Experts of a small language model.
Size: 9 layers, width 128, vocabulary 8192, 16.5M parameters.
Experts: 64 experts in each of 9 layers, 4 picks a token, a sigmoid router.
Training: a variant of Muon for the experts, 299M tokens, 4558 steps.
Below are experts of layer 3 (counted from 0) of a mixture-of-experts language model. Rows are named router (the router's row for the expert), gate (a neuron's input weights, with its number), up (a neuron's input weights, with its number), down (a neuron's output weights, with its number) and show model dimensions 0-127. Each number is 50 + 15 x the weight over its row's rms, rounded and kept within 0 to 99.
After each expert's rows: a language model's description of what the expert responds to. This comes from a sample of Wikipedia text that the model never trained on.

# expert 47
router:44 59 54 54 67 34 42 47 66 21 40 55 51 47 53 40 94 64 35 20 67 36 35 48 40 52 50 50 61 63 39 56 45 39 60 47 53 47 52 49 64 48 56 29 49 49 48 27 56 34 35 54 18 31 39 54 43 82 59 35 68 70 58 24 38 45 38 34 60 28 47 69 78 54 50 61 66 72 73 76 57 62 34 48 46 73 57 68 52 49 29 81 40 43 79 69 67 46 69 33 52 82 50 51 47 46 46 30 51 32 56 55 55 73 42 60 31 45 71 31 38 67 74 60 48 41 36 86
gate1:42 59 52 75 60 44 51 53 33 17 40 48 27 68 47 45 82 64 46 45 38 53 45 56 30 54 79 86 55 87 48 40 43 36 70 67 26 75 56 62 56 36 61 60 45 58 46 76 51 31 49 60 41 44 41 57 71 68 46 46 47 28 15 45 67 63 23 41 43 18 37 54 60 53 67 51 54 78 52 69 48 55 64 56 42 33 59 53 62 57 10 35 54 78 92 52 48 42 68 52 56 67 55 50 28 58 58 44 38 65 46 56 57 65 50 40 29 45 57 67 36 51 48 49 56 41 45 73
up1:54 36 55 54 59 70 36 21 53 39 31 40 59 58 53 48 37 38 57 50 42 51 34 53 42 39 60 40 53 35 23 71 88 59 00 65 59 56 43 58 09 41 28 31 71 53 59 49 28 38 40 33 49 54 65 57 58 31 35 53 31 39 58 47 45 70 81 34 39 64 39 23 70 52 51 48 52 50 38 47 35 22 42 55 40 47 55 61 76 59 83 71 39 45 61 43 50 30 27 43 55 43 29 58 35 59 44 61 55 45 73 84 42 42 60 49 52 52 43 47 41 36 56 53 50 58 56 61
down1:30 44 68 48 51 64 45 38 36 59 43 35 27 48 63 71 33 39 55 59 27 61 36 55 66 26 34 49 44 72 33 40 47 49 54 51 67 52 67 62 69 77 47 44 24 30 69 46 43 79 61 45 39 65 18 56 50 83 68 39 65 64 77 41 37 44 53 43 61 42 64 57 52 62 52 35 30 69 69 32 79 53 41 40 61 71 50 46 44 36 21 66 66 53 66 37 96 42 47 20 51 49 73 21 38 47 35 46 55 67 32 74 46 42 42 54 58 60 32 66 41 51 36 64 39 68 46 48
Final syllables of given names and place names after a first piece, like ily in Marilyn, ice in Alice, ay in Sumgayit.

# expert 0
router:38 59 50 70 47 25 56 48 71 44 30 55 70 69 36 53 84 56 61 15 53 36 35 52 59 61 29 48 25 53 36 73 24 48 73 24 57 81 47 68 59 64 61 36 67 26 34 39 46 25 37 34 30 43 64 46 34 63 66 09 60 50 62 45 45 51 51 47 40 42 41 73 82 33 47 34 27 58 68 60 47 71 29 34 63 61 44 59 59 33 44 57 43 35 62 41 57 61 38 62 40 53 45 37 52 32 37 36 47 40 37 59 32 52 68 42 62 71 80 51 60 53 52 37 44 49 42 82
gate12:45 64 34 71 48 54 59 38 80 44 47 31 57 57 20 80 46 64 62 17 23 30 52 38 44 64 76 64 46 46 31 54 49 50 55 29 53 50 72 64 47 46 42 47 84 49 33 57 66 36 43 30 14 74 47 68 43 67 40 41 41 65 60 57 46 58 61 27 75 47 61 33 62 22 50 29 52 47 56 59 38 58 25 62 43 14 21 50 61 49 31 56 80 56 60 61 39 31 57 67 54 46 31 58 54 65 44 29 36 63 26 50 50 60 42 27 30 37 37 45 41 54 57 33 54 63 48 34
up12:63 52 69 66 40 39 75 19 31 45 34 28 64 50 69 54 47 55 55 50 41 53 46 71 35 49 28 63 46 63 37 32 56 94 40 61 51 37 65 34 30 46 35 44 46 11 69 64 44 60 62 60 74 36 37 72 67 61 71 69 51 56 68 19 39 42 37 56 66 56 64 47 66 46 62 45 71 72 72 56 62 57 63 71 51 40 58 45 45 43 34 68 67 71 37 66 21 48 50 73 50 53 61 56 65 45 48 41 52 63 46 54 48 71 39 54 40 22 21 29 37 49 66 54 46 79 60 71
down12:47 76 73 32 67 31 54 62 61 55 57 50 53 75 39 38 37 43 48 55 53 61 21 50 24 64 63 26 43 57 42 52 66 40 68 32 40 53 48 84 14 57 60 64 41 45 44 52 50 20 50 68 47 34 26 41 16 44 30 71 26 47 74 38 46 65 44 54 48 40 51 63 56 57 38 68 54 65 38 72 12 36 64 39 34 48 34 54 55 54 48 06 55 51 46 71 27 51 57 42 35 39 66 46 35 45 44 40 78 76 79 63 41 53 40 62 39 49 36 63 48 44 42 33 56 38 61 34
Mid-word pieces after an opening letter, often in names, such as P-ok-émon, P-inc-kney, qu-int-essential, plus stray newlines, hyphens and digits.

# expert 6
router:38 75 54 69 49 46 55 64 40 50 40 42 64 59 33 73 67 45 58 36 52 29 37 47 42 30 29 12 28 51 25 79 32 76 59 54 73 71 55 52 42 52 81 30 55 51 18 42 35 39 40 65 57 46 52 37 24 57 57 56 44 67 60 38 48 47 69 56 29 58 39 61 53 28 35 31 40 41 68 66 53 58 34 59 40 53 22 62 37 73 50 73 46 70 61 58 40 61 60 49 63 64 57 79 68 52 81 58 36 22 44 42 53 43 53 49 63 78 67 58 68 71 56 47 30 34 34 68
gate2:43 49 64 55 59 56 63 45 44 63 43 28 54 59 48 59 60 38 55 38 32 39 39 40 40 41 47 29 54 40 48 64 31 71 34 24 52 59 55 26 49 41 64 31 54 43 20 27 46 49 58 78 55 42 59 31 37 22 41 68 42 42 72 25 19 37 51 69 14 61 57 44 48 40 26 37 47 51 47 72 42 56 45 48 44 47 42 63 42 64 58 65 25 38 16 27 29 93 45 64 49 58 64 44 54 24 60 85 41 70 19 35 42 67 51 46 52 66 68 45 55 73 65 49 41 31 37 48
up2:44 56 67 35 66 18 78 39 70 50 42 41 42 48 39 36 61 17 34 50 57 61 51 52 62 45 54 74 42 67 45 50 51 32 44 75 46 60 54 38 52 60 55 40 53 45 45 45 50 41 49 85 39 52 50 24 61 42 66 31 44 65 49 54 57 83 41 76 43 48 85 50 33 56 67 42 31 57 35 62 58 68 25 44 63 32 33 80 34 39 69 15 63 23 44 45 53 42 37 51 65 52 50 48 47 46 73 34 68 34 71 29 55 54 50 57 49 37 51 62 14 47 64 46 34 52 90 22
down2:23 49 63 38 40 29 41 43 44 64 58 39 80 42 39 40 30 19 81 38 47 30 64 49 55 51 62 58 63 22 42 59 41 58 41 69 65 26 60 64 45 50 32 69 59 55 32 63 61 74 74 60 45 51 33 49 36 44 73 48 49 48 38 33 41 34 39 45 71 35 33 26 55 53 50 45 45 43 77 51 44 37 33 66 42 62 53 67 51 58 36 41 25 22 31 81 75 43 74 32 56 33 59 26 16 44 43 40 65 58 49 39 49 42 33 85 56 15 42 65 52 66 53 58 56 59 56 48
Middle syllables of longer words and names, often before suffixes, such as ty-ran-ny, Ch-arg-ar, reg-istered, Qu-ant-ifying, plus ' characters.

# expert 59
router:39 81 57 52 40 46 53 50 61 26 32 66 41 35 48 34 76 41 59 41 51 36 41 55 46 38 30 30 30 67 18 56 31 48 67 20 48 36 43 42 41 36 76 38 48 62 21 49 28 35 43 50 01 39 50 57 34 51 57 67 55 65 59 52 30 31 71 59 57 56 41 54 45 42 25 55 20 55 41 77 51 61 39 17 35 66 44 42 45 53 50 33 45 51 72 58 49 37 44 47 66 74 32 47 39 43 30 35 50 57 36 63 57 70 74 60 70 77 67 50 54 67 68 40 29 43 39 64
gate1:49 83 55 43 61 45 48 09 39 34 55 45 49 34 32 41 70 52 27 55 65 36 37 53 45 52 39 57 26 39 54 60 59 56 44 57 56 36 56 41 37 47 68 26 48 75 32 54 62 66 55 31 05 57 38 43 52 57 72 63 59 69 66 71 36 16 46 54 52 50 60 62 55 68 62 09 50 59 48 47 44 52 60 24 39 40 65 39 42 66 55 63 36 57 87 31 87 70 67 31 65 52 42 23 57 43 30 55 55 62 29 32 66 70 38 53 46 42 47 58 44 63 48 50 26 52 42 46
up1:98 40 57 39 42 37 60 76 59 32 50 68 43 57 41 80 29 39 42 36 76 37 68 58 58 55 31 70 69 46 26 34 49 55 55 62 50 33 46 31 75 50 54 52 66 59 56 58 50 65 47 51 57 69 46 54 62 64 56 42 63 67 47 33 69 45 61 44 38 79 39 54 91 51 44 58 66 46 72 71 55 60 58 63 51 30 31 59 37 78 73 52 40 64 53 24 63 72 62 30 35 68 46 31 63 46 73 35 38 71 45 26 63 55 68 39 36 65 54 79 61 65 52 51 66 71 55 51
down1:73 16 44 44 66 49 56 63 55 27 44 69 38 71 56 58 63 52 69 49 55 60 51 21 69 62 79 59 37 62 46 46 39 66 50 65 44 49 56 42 54 42 50 62 41 28 30 43 67 72 51 49 70 66 57 16 58 49 42 49 55 54 58 33 42 48 93 55 40 70 26 26 17 51 59 47 51 64 71 30 50 63 22 67 50 46 71 43 67 60 57 32 71 48 64 46 80 37 61 65 56 75 38 69 63 54 46 38 57 22 48 62 48 53 32 19 79 60 49 51 29 48 43 54 47 27 34 63
Interior pieces of common words and names, often after g, like as in Gasoline, y in lawyers, ale in morale, and line breaks.

# expert 35
router:43 86 49 45 47 41 59 51 55 41 29 57 59 58 59 55 50 53 73 44 59 45 17 33 40 75 53 45 48 74 30 49 32 77 35 56 50 73 38 56 49 53 54 33 43 48 29 34 10 36 51 56 31 62 40 51 63 59 65 66 79 71 31 52 52 43 54 44 66 67 37 65 73 37 56 49 49 50 65 41 70 63 14 61 64 40 29 52 35 45 27 80 53 52 52 69 41 70 56 58 59 49 57 72 59 53 69 33 27 64 43 49 76 51 52 47 68 43 77 39 73 81 69 49 28 44 31 72
gate2:46 41 58 38 56 55 71 60 48 42 41 52 23 50 51 63 51 59 51 62 66 45 34 32 62 36 56 31 45 60 33 69 26 54 59 26 49 80 63 43 69 77 29 53 46 37 54 35 44 33 59 81 61 39 35 56 73 26 44 70 67 67 38 57 49 41 32 49 49 68 73 82 26 43 53 60 86 25 75 20 41 73 42 61 59 46 24 54 45 64 53 63 55 46 77 75 54 54 53 43 34 53 61 46 42 59 28 56 28 70 58 79 40 34 36 45 70 61 59 38 31 35 75 47 40 45 31 51
up2:71 34 64 71 41 38 50 48 55 66 54 50 56 70 34 61 49 38 25 24 32 30 54 49 52 63 68 54 83 37 54 30 51 50 22 44 51 60 52 65 72 46 69 47 39 62 42 51 39 86 67 57 26 24 23 55 49 84 88 62 65 57 27 36 50 30 45 30 67 54 64 26 74 53 78 35 73 38 79 36 49 53 38 44 74 34 47 38 76 41 62 33 55 35 54 25 35 59 60 38 68 63 59 57 58 46 45 48 47 68 50 56 47 47 62 63 51 73 62 59 68 44 47 57 52 53 48 37
down2:62 47 50 54 55 41 45 46 40 56 32 60 41 47 38 44 39 59 34 39 65 54 49 48 37 42 44 61 41 55 48 57 90 44 59 53 69 46 48 50 55 39 62 16 54 59 15 55 41 40 36 47 67 71 70 66 66 44 72 50 68 61 67 37 56 68 56 81 56 47 61 60 74 53 64 53 50 85 60 65 44 72 61 35 33 47 60 63 51 40 47 66 39 24 41 44 13 55 40 78 59 35 63 37 55 25 70 55 53 61 55 49 89 46 63 39 82 49 60 76 81 44 56 36 73 88 58 34
Middle subword fragments of longer words, often vowel-consonant pieces like or in divorce, est in investments, id in residency, plus year digits.

# expert 31
router:43 51 28 63 56 52 35 29 75 65 45 72 61 66 30 64 58 70 63 22 49 45 27 41 65 66 47 31 47 59 36 66 21 48 77 48 67 66 37 58 34 61 67 29 57 40 26 16 31 24 44 62 41 62 41 41 38 59 55 44 64 68 45 38 60 25 62 73 57 32 08 66 60 47 38 44 35 56 64 56 54 48 46 49 57 63 43 54 41 70 32 60 55 51 77 66 37 50 75 46 77 33 67 63 63 53 64 64 23 53 43 57 49 61 57 51 49 25 61 55 36 76 65 63 44 52 20 46
gate1:46 49 67 24 73 54 45 56 64 44 36 47 82 50 72 51 46 61 24 51 55 61 13 71 26 57 62 57 29 41 29 57 47 08 50 58 43 69 49 52 46 71 63 39 64 49 44 40 50 41 33 24 10 79 52 33 17 59 60 49 65 40 51 53 53 39 64 48 48 38 40 61 27 45 33 25 38 44 47 49 69 65 66 49 49 66 65 60 33 34 32 32 43 40 43 53 45 67 74 56 10 44 75 49 42 55 38 61 62 47 31 58 44 41 39 70 36 42 51 53 51 69 48 53 55 28 30 27
up1:72 83 63 54 57 39 43 68 87 27 58 40 41 39 67 44 51 47 58 50 43 39 68 65 60 35 54 31 56 49 77 22 39 38 33 37 51 66 29 56 56 50 56 67 18 46 40 69 39 19 64 48 45 70 67 51 41 41 40 74 50 78 29 58 58 43 69 73 51 67 56 25 53 23 20 49 50 56 43 70 49 34 35 32 41 31 36 69 63 50 69 73 53 64 53 39 42 33 58 74 58 12 51 62 55 35 52 51 59 70 64 48 50 61 50 43 60 27 65 72 39 48 50 53 51 72 30 51
down1:26 56 60 63 41 50 72 52 56 05 40 46 48 41 47 43 26 61 52 38 66 58 31 35 50 86 98 37 75 24 58 43 68 30 51 65 74 47 50 48 68 49 59 52 59 35 34 59 60 52 17 51 30 56 18 40 20 37 63 56 24 57 49 47 47 40 42 59 41 29 54 59 16 64 46 61 45 68 42 41 43 57 68 49 51 38 20 55 49 11 49 58 51 44 59 69 35 58 47 27 41 46 72 61 41 46 48 41 59 42 45 55 67 49 53 35 38 32 54 58 40 32 38 32 61 60 35 44
Agent and nationality suffixes and role nouns in biographies, such as chem-ist, business-man, recip-ient, member, coach, American.